{"d_shared_expert": 0, "moe_layers": [1, 2, 3, 4, 5, 6, 7, 8, 9, 10, 11, 12, 13, 14, 15, 16], "router_score": "softmax", "balance_bias": false, "init_std_router": 0.0204, "vocab_size": 19941, "positions": "rope", "tie_embeddings": false, "init_std_up": 0.0389, "init_std_down": 0.00403, "lr": 0.0034, "steps": 6769}
Below are experts of layer 3 (counted from 0) of a mixture-of-experts language model. Rows are named router (the router's row for the expert), gate (a neuron's input weights, with its number), up (a neuron's input weights, with its number), down (a neuron's output weights, with its number) and show model dimensions 0-255. Each number is 500 + 50 x the weight over its row's rms, rounded and kept within 0 to 999. Numbers have three digits each.
After each expert's rows: a language model's description of what the expert responds to. This comes from a sample of Wikipedia text that the model never trained on.

# expert 2
router:458560424534455447541528537511497557544458563445462541537430558464461496564565539442563450505479554487446614531605525451480545464547458468461489456504434473461557554499568529457500544471517470533459386526425439528539477479552517514594483514536475435447538456571542540481526458549479524459437479439540440490549517411542564536444491561530453555395461559536489451445526417468510563527474546536541538583593429521554533484503604437538441479540542475456502430564544499551578551513470535520486500557438528497520560573457437486514444464431480555475403436452438484506437542559465477619526554451535451605405533611512506499487490487420321501475463506452512486454447473475470528453525511544495522566519528439465448578512555535513460331554549542515449528492545510573525550553538556
gate0:476490535488457412457484480538450554495515523378597503451429517598464458475525448495481486529370558475535501448503437441540523494461493484525490457536532548487472551508506583447480489538621458476522544480463530510462471498555475592457415431452517512561565546491443574489460609536592520601532560577496537448611500461593458543436481641522564522541454481413538579518460504483489561454465419449486548489508527506537441445525525483535509607499508455532526462515511563539481427469500595409522473476407511524530437493487572454471458533398368508507509477469491538548483555584527488565545517510494500540479464525492544579463573518502411465618539496472573485506469580527564509471432413488582440399500552487479449478476507526538498555496433568572545497524594599443540440489497436
up0:461494530493456397423492523547479553497535555382619520432472548583462484481518398484450475499402592444591525461506457419515511479494464498496505443577527543492469533481521549460505514532579500496551515447436502529449417489560496581505408440454475569498574545522435552463482563523571512585488517548461551456640526488601424522468459605522524538539441463404543583493452530529537536463491421436516539486484557513519475491538516497532491628492534459553451493513539541513512395470495567395511495510413491501514415467509574424459434469415390499505519449470488558545523517549499510568511522539494529551454457527505516562437534494507435492610514561430573477507497520537547497430417446485558405351480522494496469480492553508543530550485470584552570475538590549478539427513493421
down0:570442514489483536568504466523525360488462474597404438539506525452499448453483580569536544495607471532383494446531510528487510429498500536454457472469463443486517461529538496587557494488502560561509443496593484510517399502542480446452538471510448394511552499473550453501573468559433436486568457455576461543376471552375481456470524442432436484503492414581483445472494431521516522495499594564449439435511458504469561495472489526535595419474430479472579518522480564445527537523496461534429483509523472508546493557496505539599464422526638570435527523448510498468501500388479502461507533450487520481518480476493556498565537517491556513444472528547372546547454481475454517521580519502443558456509541584460450615471381536487583408521479450408505535509485485504445561433582581
Description: Hyphens, dashes, commas. Hyphens, en dashes and minus signs in ranges, UTC offsets and line-initial list bullets, along with clause commas and the conjunction and.

# expert 1
router:457525481564462478559559540460443540560445483484457534522537552445462444552541567497428452551523555572454418513331549486423549482534471472460442440464442445487455556442520480468572521461547447564491599518511437544536473478431521556446479485545472508449549457519567532439535478518462491483509441556529446460552543498534553518468446503511453542578471569549432474463528442444557431546455542578512367609480453543446535545593428463550438459512530479449478459518506472517396529515454532569433451549443535462466440452616466563559450475461458528456517459490535452488544388528451452528546541445548567475613543502469501536550544493435574526437503562441557625469457470442462559587529504498541504394553537464510478541542543533563467546562548551542453544512564574506544578533563551
gate0:474494515573511549414472569478491386478566543606491424443467473561386499455428543495576561534522420465463461530520470533541492436453633472497492538477459485463549464500491498486549424588517536500543555450524427428533587492543553512471582494497515517497594488469491541523463472511458449544478448525626523526513498521486458462456447599458422544544507450461494527489511417526596476430489476496540533513550504505472457419477468433477474506456532496460558425547485383559494511527452487450497468594567524485412479470477503566501474561446561516489548505454446481546510474556454437521543412522605474550494426544505519562511531495521494394517425639583516477451467513486537449547518491445537475554603562523512504491403490480503554439425413571503448601543609487456586393444409536
up0:506538453499542473506515497436512453554531412470480445488468471570428504491504608487547529491524504489540470540526473515588533450470607487493557537487454427522521535436449434524491443562482550499568591437499476442486540476509569465491450521536462523519600460474455541523398461481501463508491465524495553567506461466463473594507418581505467461492493399453516585406522474536602474447479550456474540491461563520452386477424423490474422510417495359457556361561483448523511509488496468454468409544582569467491401501505435487506433416389576500462538478449504562536519478569483468533505470503539592513548482528602513536564462469548499406551540537502467523449457424379453415481508440531431407506543489528540466484505532531476585467487491442515489517505630510434534531491351473
down0:412489527485499510615505494451563542544460546493402576516456473388552558449482396489526419459501514510607506474406534516373556461517441490549429530507524469448540548521606515489510482467552493497421465468532560496513447483514533462560570512585518490466464548536508468404487494524507464497534547440488549469613407436492598406502608454483509505435450533432466486495556480479418560465501393487555461542498471413545468549531551498557456452396464543456487545460435631619564472552569517559474612453457515573484460502526536539533598519539614553491502501508435533499481510418523514548475450525455490434464518568485562480458529541512470568433474468396412493497536513515543520466472491468496527460453534585557385467524543492553445508537503515552461403565518531515450495523515490
Description: Periods and decimal points. Sentence-ending periods and decimal points inside numbers, plus percent and degree signs and infobox labels such as Elevation, Frequency.

# expert 4
router:451514420567455464573529564461493528501433446560439558533522565453456451539525443475564470544590436568464404541536558466418558462555427482492450479422422474456448557538430563471515555472569441542463463545509446529559424468539567555567446531544450532458538450451558573580494468548464557441498460563512434523535570449540545536466422436571444544526468529537508448458500427452503429553424559477558557570502502566463557553538560566562487478513542472464421502504522476498541574512507549542445490535534573416431451410567441560535464461440474554461431487501477440493444560495438457581567563452502433459499565492438400531527548438429546578431519543507567533433447462439473559544558555530499524578491552432428465508481489560535460550504561547550459540567542529558574534445572488
gate0:475528523501477455551495534486536516588473467514427532483546551526459447531530589494481475527488552538521485539491543457524444491589463576496623550433440444580499518568431546478484444406537396529433429511526477551580505495502445432476322467479566559467468564483458364458506549559493478602548576530539488513450581460479413488483533564455436529515550445482425478529560472504518471517524480478502445415514464519543493503531546598489535511478510544462636571519494478533531517462514510412561535422464528499510406506470584447593517471538439478498556479517562493483478532498561505502496452530514512473513424530432409503509508557389506481595467427522503603473568574447544536553506592523490434457577459466431481426555498522514448493591510489495515465368565528433469498370479528
up0:507512444447454641514471433455529482469553436539552479480464489355559518496424416493517601500517434458516554446564480547508583525452436534507443482486494469475482582477457507546596512541443596463481527514467483516393559500554585500519566425416497496517495484503558472492519455451540606473469436529421537491560510556464496566589511531441447457498477523461522531616414529482450532451509503487523515457571495435580593562477419453443442478532517452526418502541488468475514485547453469548504559546544578490551596594470465435421429493534456555552500559428499447491444531542483492544425477503504556554496526558546607527474443408549461477491580515496517500504400393520528479492437454550533452539580581560508649502524466486505506399477540513442439556565487461497516506558460568
down0:595472552583503412535539600561583492556478500426410490511453466543515482530564586480549534575542574484472470499504484481547410564527466457515473405459436472466457465524595479467452529563466509426529489450461423421514480459495399425496589533504528476568446496505502449586456583522511505447545513525531501393517408480533491491460460378507503554455526526489453408515499531464574484510577410510495546561452506548440454495518502481538674502439483443518583444445467469546466470431440492519492369512415486537479491452521528453433546505326464539493548483530516503501532476466487446455539515473502399428510461505527544509550492430500441520537541547543493525506524517599465555521459609364529522498498501405487459442496547471428490551547529437521568405520490501489517463533516433
Description: Names, months, date digits. Final pieces of proper names and place names, month names such as May, October, August, and digits inside dates or scores.

# expert 8
router:428564471547459442547528543462407525548491465560466549517542539442470464455547449459520517440429446540441503478518513499449525449577446575495458466445447531459486542556437576428572549459472467580458543564450425531534470469562460587557450561548444438449571430559464561444561448553569538426463454422527440564559581445533501540444465514565510527461441572536487427469559447490498549562442534403540481502418460552470543567548544568532432470530534441465513457545419562563467533457430534574442471553529544447554502471549480542581449430460454549495449438438525436477457570509573442532566533433474430445471546509467467539454480481419497506452444528449570562434527504439444552546517505534552576478480533434434461428543428529444424575557569561540479525522525555460530579573557547
gate0:466438493507589561492572526513470398508533545444476421512438487556407564544498535510473514557490475514559539499530561478555519455544427438426561456604509527534453499539466457496481450603458474530481478545461426430420474474505415515409459386546463501420460566589460497451516565570426425517474437453361569523496574548569495530512419488535493515510470577525458465502465541519366531469434460458464525517535532586487453404504557532561496493451538478520557560492435498519562502484560562487466466471514473542509487475494476463449440459527562461438504533486513532536448495478485490461459441451514535513624458475519519507443547558412491522471527517586420498553574564472506520572496514558471574536373470496521447567513490523525525503498399676554447470570587624487490510569473528
up0:494524551451495452398510470466511511531459507547483433490512518501400545589526542498472550488480496432484472563517490509507529577523545499555409516481395471447519568522456439506494581413517594529501576382499484504607508502480554567451555542520540467495572549524576491505421400527535600491418523612512486519525530539590472532535471507486550428509556409481482489440538503440609487519547579532477497514515567429501522507415475432449536509494433549523525430534482489506532484460451489602470496433501528567528466546464562551517532443510411499493514409507596499482472532468438461541427560551492527435496485580461452558508526499522527432451340429506456507454515521538481487560472467429538433578635516456566523536470466389518493454516682435478485563518528545541477554416480454
down0:450610489570411488452457469550481541519540531490485518591394450443552528481540426430491529436597505500471449495490549478498424461495597485399389509499474499388498476535549571478416491535520589549476521481610509455520393557521462519500505444554475510482474583526513587540560560440395477522568537405523503505530573467445472560584423405558512552545475507522467474577486493512443456484495453446558477435572481496548466504359519517605466544436510467466532533521545574494477524551426592490528529506358522442491546490536511485568468506606663436524539458467467573529517497425528454462504440487479436487477533458474555482515459524554535482565545534450495518512519535435509520494559488579478474501482492509543535463510648581509465541460479568473573549501529481483455537528514460
Description: Word-initial fragments. Opening pieces of words split into several tokens, such as bre-eds, elabor-ate, remark-able, Dy-tiscidae, plus to, in, he, ing.

# expert 3
router:571485491486589479534457493461467525479477547464515381486491509633460544567450502577478479533497539507503481545494526488524530580402507480484474490494539519501465360516582435602531415558546523380545492530491593511453620541448510494477489450405560512501483527513552499546424492435442430588593494564505484454488436556479522443537487441472461509542509478503455567481521500471549442488510487486417529465464499419500428434518430489443596491508562591582454447394545424512498446484584531401564545445484524560521463559506491521433484547575517476473465551571457464433545457474479541506509489499519540479483439537609569473454459556591475413570562492467455462530475551544494490460537532441466508520573473575501560540535559491586610483461455459543528431516425395501539423506383462
gate0:501501510530490518489512448468491512477489505513478448429596540509477483532433490493501511504523501516485484539513515468551548545485492506545512520403519551490573390522535553501470481430517525434548588516482459431495571533499533615449564457448473540567702551477479541450564542452486462541484482528475506505523398495432438440443524404527512525478475485393459631505583613440443470484466501529578451391453415564392563473459534558515595480502523488596487433571551486485454490485516415494583471499436447525475640550532477543465538570545496527473459514540438549498534498562459534508530495546558489460468359528537546494455446580494455512540467516474490517390564553429564519556473541545458514488504543505493512559530429663550441402554473469525542478468458428528545488473506515
up0:505482538582485549512497458488498505478518506518472454476576491487455471541501473502518538502536489515517529497448514444525542528464513493528502503410517539473600405500571568510447472439546490400508565508479444425474576586466509608439545454437475527566624500453510546406557517424460491475507500476482510524524425496465444439486542407509460535510487492374470634508600591452427455478424490486540427438473425575376579486470537573498568504498525481553489432530557500501454495482528448498571492509422472504527618554540479505464489591525481542468452474556429537452489448562491538498543527539542482442469362488515511495431455587480445499550469478460497553361590544442600527546466548538482500470486522506486491552602432634497402370519495504563544470503474398539508476452468528
down0:430487436519554421541505560476483498462430542454613545500420427424532542474519552506555568497539537483507475475470368589489488529527500509440425513499487450527517547513455487506585478554488574443517499478459570616545534523555409422517506542482490508528442498503491440515461460504540529504499488545498470464483496473560577660446482526384500444499513528470549422476436531573487548391471524436537514517517505486524547432437513516480471519527604447402485548449552444545518591532533534490508514549578474422454443560410506431592432506490498487485464481431564504525490489427443449557459496458515488575474645523471499586545540482515437530494525502537517487575479493493437546522561554608585607511592532464525472466429497422470487523466554544511488550496429687504436569498460477
Description: Spaces before numbers. Bare space tokens and leading digits that start numbers in tables, dates and coordinates, after pipes or colons, as in March 28 and 2,329.

# expert 10
router:474483585531476481477513495506500511462567467540525473541525510501487491407493448516430510439448513428606555441427368547597499470429498618531611471574560469480550511482503518479363497487417492468531577514556503496518491492508429442491496554451486445479516502549408491439530509539523561486456522406523527557511498470481492481476619542492620488476498414502590513510519600545469574537508429522445418419461474537556539520581490458525467478506473467493606599541449548502460495435463520507473511481459445452560561581541587457378623471453476440487560492450482518570450555499466501422455461517494531525490501425530528531432465565554537386480440531571439533493613498480538414514472401527581553533479472498480487525516473524436486537538518485422503565521393533420419543528479525
gate0:610545446507560551493558451560488501457519458477550412475431521452523531512554461408419459591414457602558511548540475470488475532517554574590620518519599499492572598490505492555553572545600460500507476537550469465438509519630521522538469467486440446538467484483539480378499433571462526463519475446531487573523496576517437402526623455511485455549527539564415478504552446472530537582624529498583444544428453499449492446543556450492509569506465524518562465454443463594478569440512460477552472526439485504488436517547519462472574584552598535421500470445508542558527508460496533473545454524518508605388550571427465502475523509504598485486528510523415582473526503529538571507517524463497460522492502535462443537513548526395550503495547446442457440520555521434483548484488568
up0:554527454456557516479590470556504468404476464530421440508480508413492527488532459391392504499397490581470505535594507537506458530489505521541568511464598470465600621576486434553438485540583492500475548524550487519383485540575515469524526476465367524478490435570485500489529461571503424395514492513553469632508424501543497530559535497463541494503498663576478466512508488532485513572482558548505410548447450523425467403575618534455464506483486538438536539562551462609559591488533516496562468440390471483559455560540517478491496554566566551474513518507534517502461489529493459502517481520451454598477489535477523516445583550507574484553501536537412545473597509542556497567466499549580464534541516573526531538487526529449571454451553487464443440547574468498494506462542557
down0:559534524466487450494527453414557535455496561499408558476549509472465528525579577497536454380622561473484517339448413481506459435500536497438485523536502518491504392484516446448541498491384521417523503472509588504507450485432530541554502491463540554432483483447535535463482540455516510547435552502470494498444432525568530522513453556558481577408582551501441504406498500512494481577447563542525497471528576522519496494536395547527491481500578524399465585397501497541536457555441563544487564508577394449505531511467465500581487508418505515493479458455482495425456496425530590634515606483471479399548438535446467543519542534485440572478549472546506497447468546409471428431439565531495511568599488474525494537468444395522538524479556499549492576553535389569506539522485507
Description: Table cell separators. Pipe separators between table cells in sports and election tables, plus semicolons, with, from, and first pieces of rare names like Hin, Fal.

# expert 9
router:471542457407473480518534528438518536523452442417468524551542512482464468537537446481542435558453481546478406596556545483562529465502477452439441535462477441461481524536451476461465469516596491518461423515550463535511461468507579536510450539537474580487555550559526534470508453403460493464507457610542482426534538472534530552482497428552434512450466383420446458466550513461538401531479468447540489477446487538544512379533401560524553461532527541464459622507439559515463548522460550508558442537436565473404449495550469552476476573588451547469517463613486504448485420560551475472539545470574462473455541470442552447439622408466418558443482544512360511460454503475461557528540568533436516401493537453480454562551462529594468475357540538545470517535557516565538510545539526
gate0:564480570483560471457442495520503521478487531502507478427533493464538484526551542515614492574527573445401577522464563438433493549469487449648441552549566581526571568528518493554500495525491504549468535464406518500490531448545545444507500424501424493398608505525531521581464479385499486546507427583534495541531474508505496438449483431445532406433479472493460512493508495545500588467446448501455526472416588462508520567451491446500434472480466428523508513446494436541568530530548472523466539540505519597476509480526514535638441507511523528575494574522465531430600491487393436585456534429539497524550516441410518538537477527502472553559590549524465382454450433474436504520532517448526432474356476493475480487517568441564475538440531506574465403408554428612496473493444492
up0:505538539507477501600538516521463560467458545454481448430532416401558499545557531388447480549499550470550582488543575532472556484439471407485424449485467555549489534526555442528476530538520487500524481497579504515543544491608553513425365463502416401465531524480478568480517470457585523486488437574553487566487437475569525591503461557566485446512542522466523552487468532449458464431454479461610522411506537482551568500410529515516447449478550481446451511529528421510470571542626426505438557511516533539443531533440440552617466533519515523442578444514471507435486583413535501556511496507459481499554587452487557477511565493526550473513533525494517514425387463361557548511475418500471520556461570404508523456540626475583486460477554486479559488481481515551456469547447614
down0:523556501584475558514499505528458422509487417443472538483524544544495574569519484473440388532484561471496475421571518519475512489495460507542644472522464536454399424523490531488611543484408531537518591498501530490534506643537458546514452546504514560492475396461476453488463627465558480519440538451421544503593472512489567492525469514473565530464550530529501467524487492510511527529520521511477623450592493494437541604435572566585460546557453443511446462471545492527499567524500438548577446469547529474521481494444465497528547545448497419489454445515539491493510402389497485541522546509440457589505559507489434624446562471493425440509517442569665452548475480504513526562420511498531419493478504518525466494505556487459651401545447463487462550527499516540388507485443468
Description: Capital letter initials. Single capital letters or short capitalized pieces starting a word, code or initial, such as D in MeSH codes, F, R, S.

# expert 5
router:485489424553465482475525561466501552560458451539451532433525541458470429531557502452618456499465519479449419479503550462473565467553468412456468458435502448454483554580459531481530562449550467497465474525376445479557433473580545498502443532554444557446537513525507554524550443519478548473474439515480462439539539503527506546471446573551452549493432564536457444481531477444546551536442549572581539493483451535576537579425517504523462445577484444444436475553630497564415546600440536562448467551561545471481543391530447385576448460470506567442463466435463442511458475552411460497482535455476436467548546550435527530648446549467427579451468543430548561456441431450434555462549489527492516524454550452425460558535549535477467476552558544550458534559548556461565553432542513
gate0:578458504520549454505413522503597529490473586528487486564526478524444505416399422580442494540467512411389599551431582483492518439505531593490474489504523498438472449473498487409494569521507476501464528558580484531562555515517475496509484486519496417473460547498575444496540489480521479465562419492492529590451426567477592463419535513512537507451444567412502395527492556434461484519427455439414444538534521478492532505548472561585480505502591508383573481519518469474441498474507490509569454502544569530521626497574534484571495574482526530559433503587517555514483579458441553466613439530538465545556541444395506475519469488602463514515439603519419412459441482572454477590471579508467444559457440532589493484574424562549479536502463508462483506484571447563520551450505515
up0:510482497457512474495453501510507477508480532564517466418484452480535511536536485469516485515515482391451491526535489530531460457318439476419428523484397497520515466432536520436489577533492534515479569515485511543470554488503554522567547518479565548492521447518505499439630486485450609522448482553473441400517484503401415465507533593476483507554481417536535438464492447585481532440577400536566463541462438511497467466486596434429459418509467628510515508567447541447555557484486526543449515452481496484477475499534505481472541494523532560477571416358542523458557571472530486556565497451479540475454309565483571478534537409456432480504515476512573505536582463529506525399502460482455411399529493589404499465468438543510448502477501461485519379419498397504485515529520465
down0:520478473521413451512512442461507524507565476400511429463530512561567396506528369540551479515581567535477578406524482447448510501582468473445558503526459481591475499471411547488528450436480505505514388545495498456464509511534519483426467522480472486581553551543477541578366558473635526500535443497574499590562480429557508552508443469564531469479577561568449564578471536523555539606475535552498506451531482441608542507483512479491538539389483461525553539399489504525487397476538472482506543405548490552511491521465456469556527488512545527456521585460459553475513418462535488436445553521563448469453580552573516525505596532529612531494481590532413532474509472425429518491566518479617528449482541400512424531452554569488513519567454431577440506510521449507547472491463505
Description: Articles and determiners. Determiners such as the, a, an, his, their, its and possessive 's, mostly after prepositions like of, in, at.

# expert 11
router:502409519527471467431528529482455514492460462547463543516517546465477467570542534447472458448502551549470511530467534432548548487519479448453535455484524454477526539448460550487568533448593469525451565543585482540529446477553559427405488524430462484460537447347371540478537461537440529456459461605517465565522299615520450553484435546514453528454505518532459477453524533475532550513465549552533504488504480453395501516477465440537481473546509455483460448541458559523620520453481537526484530522596550484535492421301474548429477581540456525473451483498431496436484523538472478429541521490543438451499499503469555545457449562535605532475479529437562398462451477475458499379523587524398510544488536466618475534543553516529479539518530521525457452524526525517540383544506540
gate0:553439525370440510449453548554598545415548481469425518464471500507449526506463492417463488562523434497482488539524529528515491525560484469455365548444492457496621485493543479390518470539475533528652550560480471525555476482460610531504498512493412519494435472508506463518530489492497530455514518525503533521512510517528514468408512545489469559552497482472463521513443545476526426518424431415491579442459386493476466458506539440528497539484501469520479549547537472461443575469530532516504566493512495482453494601470483459499534523592454543447605445479496390504531437529471502452517520442525547488533586371457513427535585427593593500581487396468467575378545450467560469574415456523477398502524604438450499552551420474527512468486445482483456557425546475566494636486493450
up0:465538489669573510593505466508430450564462520496571455527533536494555472408464533579454549467499526458490507490532501485499497516454499496513558464572458512475345503544455486519516540469473528499406453403499495438446537490545427507486537437486572540488552537477450497492516450492491460502503501487504469518486496457476456465603507476489519431460478520512500512555500429509404534503535553542446456510537566513480527583488475544504517498471465467482568469523546535532570435473523504485485494470525452535476501395540519529476495496427558451556433539528474652525423564449523498500443425578486447428501440583571410596442388601447409502374559566564520449603399458526497483446644565469517540498453416552536526441421588542480525508545502543566584446584493464428524414515453501
down0:556407554509450460522469485479476475486546397631464573458447541426369546497532438526518505465537469470484491489502556389586499553467492587522505488428526484554579579516551474464581497589473492418531500525447427590461475414500539674545432458440491550516433492531437393480481471546462414460572417551469547462528358531494532509462486573516483531531562473458449521522567498526507462530409545501460533538528504563478485614531625415543437432564478463478460531500556518546466579534626512499513474534487493435499513628526412489443456532476545552499508438579549521451463552460530470453496474461512499518486488497369542507518494469601472561551496524446536590510459446465511552502419446462468507487511474434450497481444530453508457463518499472499486514512492513487425469468521532
Description: Line breaks and brackets. Line breaks, paragraph breaks, section-heading equals signs, opening parentheses and opening quotes that begin new units in infoboxes and tables.

# expert 0
router:456539472559473471541555559469518518508431469566451538538466527439462461560524555471520483560625522481458508540590571485421548440547458450430475451448442474431469543464456485442461573439513451542434579489418469548528432437571523564518433564541434472469512442516583558601513449548447535442451439532571463469533568405548509551461485481562457549529453562565480459439541455462556545558434565502547581534515519536451518546424571495560460458546546465448488469566486518518452534498447533532496415541485451469354446523444427557558455441454459560454438449467500472479529520563434440593557534475559426518524565464430408483568473557444551565445498548513552571434427469473466562568552547530432516500484555464418449528499548523520443546527552541524460560553509539521565573461569566
gate0:447416543541525550552427493594544463446420467481555477470595514515505500569460547491555483548531479479468496643502494477454524455518516475489530499524388483550504607566538504526522521491555481530489505545477457487561527577430524541540528518510480533567559494465489460572514578510491506489498521565480433482488586494530480496522530530585411492400365551526537509502514480544535491465560581505433478599431473557531463555523570494513521573495459521601465464462516499547535543515472502438568531389478598494410440533530488489552550470487591483566517579474436513523480537537400498511564523432542621506410656482455515507595536508479489550540532443429481502507460412637461451499500598478530488589571507516385527483470542479425520521511474473508482553489469428575538487617548587
up0:470439550551514544542480483581529511434427473461544478489519524460501488570491520534571477567471506486470540640543560496470536435528487450515476520528419468589524597600589522570528519503582536542462499496467466431555522548467494542538510467477475551554531526462444435612488585507521535488493539522497464486513585518567472521523556507577448517412329530511539458507503513525529533428561591433442514561431494592527404528501583494520490553511441487607470442468499463534497527515483540467561522436484580504396497560494477444520540439493583502528506569510496521572483510541370489503554530468538618462391655459442490567564520502521532597519497483418505504514472438575452473503489568517483469571574562483444519467470559487439532531477476497466485576487458429569535461610558588
down0:534535479556549469541480471604487511447471468491425437435415440513550484384561435506517476406461442516535543443479451535488486548444501505529479488460471470516525417413470532463516654484492633429450565522529501510518438482488442439490546565491454369518474468478414480504463443507456539547499453488587508437462463519569597486433476371527517481490475464495497460519546486494444448511508449551579483554575458480482449607527533504547528505526535449412510497494447399451445500467456545671531519509491427535470450404512534494507562386536430518489461505557505521540509528500563520446505447547462434527557466466545434540514478423506518425560455414465527566561473477552541543390542486459457465473492507514503480490408511528525432616499512469497432428486357555557538484517438517
Description: Noun and word endings. Content nouns and word-final suffix pieces after articles or possessives, before of or commas, such as time, vacancy, production, -ation.

# expert 7
router:447564439534452472554544560486453539530449471585455560436563553471457450500543545455488504563466535537467440538588535453412524435548459439442468501434499452466432566497427560459479540451478472576426412528523436550536442457539531546455463545566451465442558453481500564452553467564481529467444470455546448540524543536544540537456480552523445561558458557563456470457552416478538535547493518556557542493457443470571567547505537450562462464529551443469447477549534554545544531547448532566454518529459563444482527400383434472557431447432465553447492433468498462469478534566490439612552543449526426489557571467435449569500464499437494548470493549446567532498448423468438536596568601537437522525408557447530445544576543536461446562549557560487444570482551531495545527386563575
gate0:501432452565508556432548472436423422613577545519504537556512587502506487483445496487518513539471562455516533402551522547452494481521497518503552522455441516456479508455544429434426488478473552459473500454421558524416557476579515471490490564474523444486500549467504557548527595491520448529540517434513429520608486459607464531520445530521459464441493481452485547420557558485411467402560479651440533499543474485494492547508543573452410429598425480532478456517577458477538514505510571554536431485502521548602442525527477573524626424481483459438552518547405502416466516520531585481490514428474497573590481576603517471446394570504491549406505449561548459487538559481462542421577483512469490421460524560484518459484506509496569424479437449596519481493500593518458467441441457
up0:514443468495513480426524519497432445543478560550567498491516574476469519452419489513521516492463559447479515419485424665420486530512489510502556458500509499485537472406499457508408508502493544460452504442501502560494538480499466456508469586431480389527490539534483484589500534516450484551534519524503453435588498501556448552499397503483475458417474421365461496438511498467437458427504453612494573486566479497460522576509532464420440443619462492552491470507539472448491540526524556588507406577421502448569450534518473586580605461480572465470513483483386432422506485493501628481554462397457474546519543600565500493389442538471479589406503439570562494499517502528466511427543473475440442412480486523474468517451560497517486522509461386464442490527498590458456471551544430
down0:496541441412420507512532610516454533441469497378373526453462447441519516515471450486488495443562414489431548560465503538493609458458509494460546500577444424489530542557438449454434531506478420624539438456492507478443464514528504540482445520515457543466400481491475444516445535510493573490437472621510501538473511570452513474422603422598511482425567468515523458539464442548474511503478504395548511487440497493482480421448508513546537572421519489452454544492555421616517465462494615431500562527502444511487502453545532467469450550533409445502539589467493512552440551498582405569447528586538505422526472491443544487649554472454523414555452624463437582576484450503495510496507544480479550461461497523485515469471509473451502459473568523567540609545519483515496535487498547
Description: Verbs, prepositions, colons. Function words inside running prose such as was, is, were, on, in, which, also, first, and colons after infobox field labels.

# expert 6
router:451553439560438470567530560487422526562458440526435561589544553448451454520515445446558475533569516563438540527555537493425529453566471453446446495467430472440466558519446569441546550439568452558452442554505460551547458431524545563535462535591445539450551490546516572561564429515519558473474430543555445593563568432559498558475465475546444552478471554557439430459530452462549514546454550447579585520500481572462534538418580627537461473538523475458466437575471532554493540557465499516439442545526544469428462397546451493555430441470444550462426423441513450439435495533473446553549533452512419475437569476443470471527430473436537550452523527481536473441434465431456554549540576529431521505455571457429458528543479523544480542556566550514479531568549562510559517524553556
gate0:516508429539383539435491476546456511469637461486567424492478550462437523407501568531518543577508549430531464451497481522553523498496452563501486460498464503510486471548478560503472522487579512575550562576481662432539532528477461500475409456529573401531488404492402460493469535537430489631566508438443453450548488464440455491432555422421401523539549485525509481423566435412501460465544542427511574635525459548529529489506533474484451502502507441387531529548444585525535451509518447562453577424456566536513458485562510525542523473512543497415504554489460511512499557450507454571511505523543443523397575500434479499539469532501473503425534442521584428673522427470435491592508492523549530455491517531482513527567489442474469525512566528456528486479533476562486521461579532
up0:540429574454584462553463531526525509535401599588499501571556432569507452569511428491471460426436428535476527579559535441452452532489550417464560521525433510473522472409477424480535484574473482483495472407536335587487460494469545463484565486454439565458483533521582530563542456524520514434436530538493525572472490468533516537523443537555557465489443499455457522570443531525475556511486403583516461394456518485507433450528445456541502453467515569612462487457540439485480571504450500400556427540555427423501520534421441465519507488463435488611524497497596418456556457538453483424527476497435530502623453509508561463456564483495494575589474555517424567411540517505546520395451525462469432531533440488523545505497482513476537484474434484570395452495465503460532487561451484
down0:496568479459461623513516397482587467431573439550541469531605586310596526400550550499531444491464470465488475392504545502511431488496510456501497546444614556510467497495508492590454552449455532460487471438532478490536500538556463492490465534482510493421502517507492520513414526489455482467524539452556471462541567506464508478462550448515521440485495526537515578482641497435500532491534555535459572586485500487489453467476541495463419523506429393447456497508509554490503517535476624554549492508515553511490532476586494527451469503449553498490541467477492500533505539499468480621433564519617437437497551503517522462536430489567539584477520467383491532517451507468509540505547550525454547479498434552634510449415456438467578452566601364551507607559528420550502519477543525
Description: Zeros and inner digits. Inner digits of years and numbers, especially 0 as in 2017 and 1942, middle word pieces like er, ol, man, and Twenty.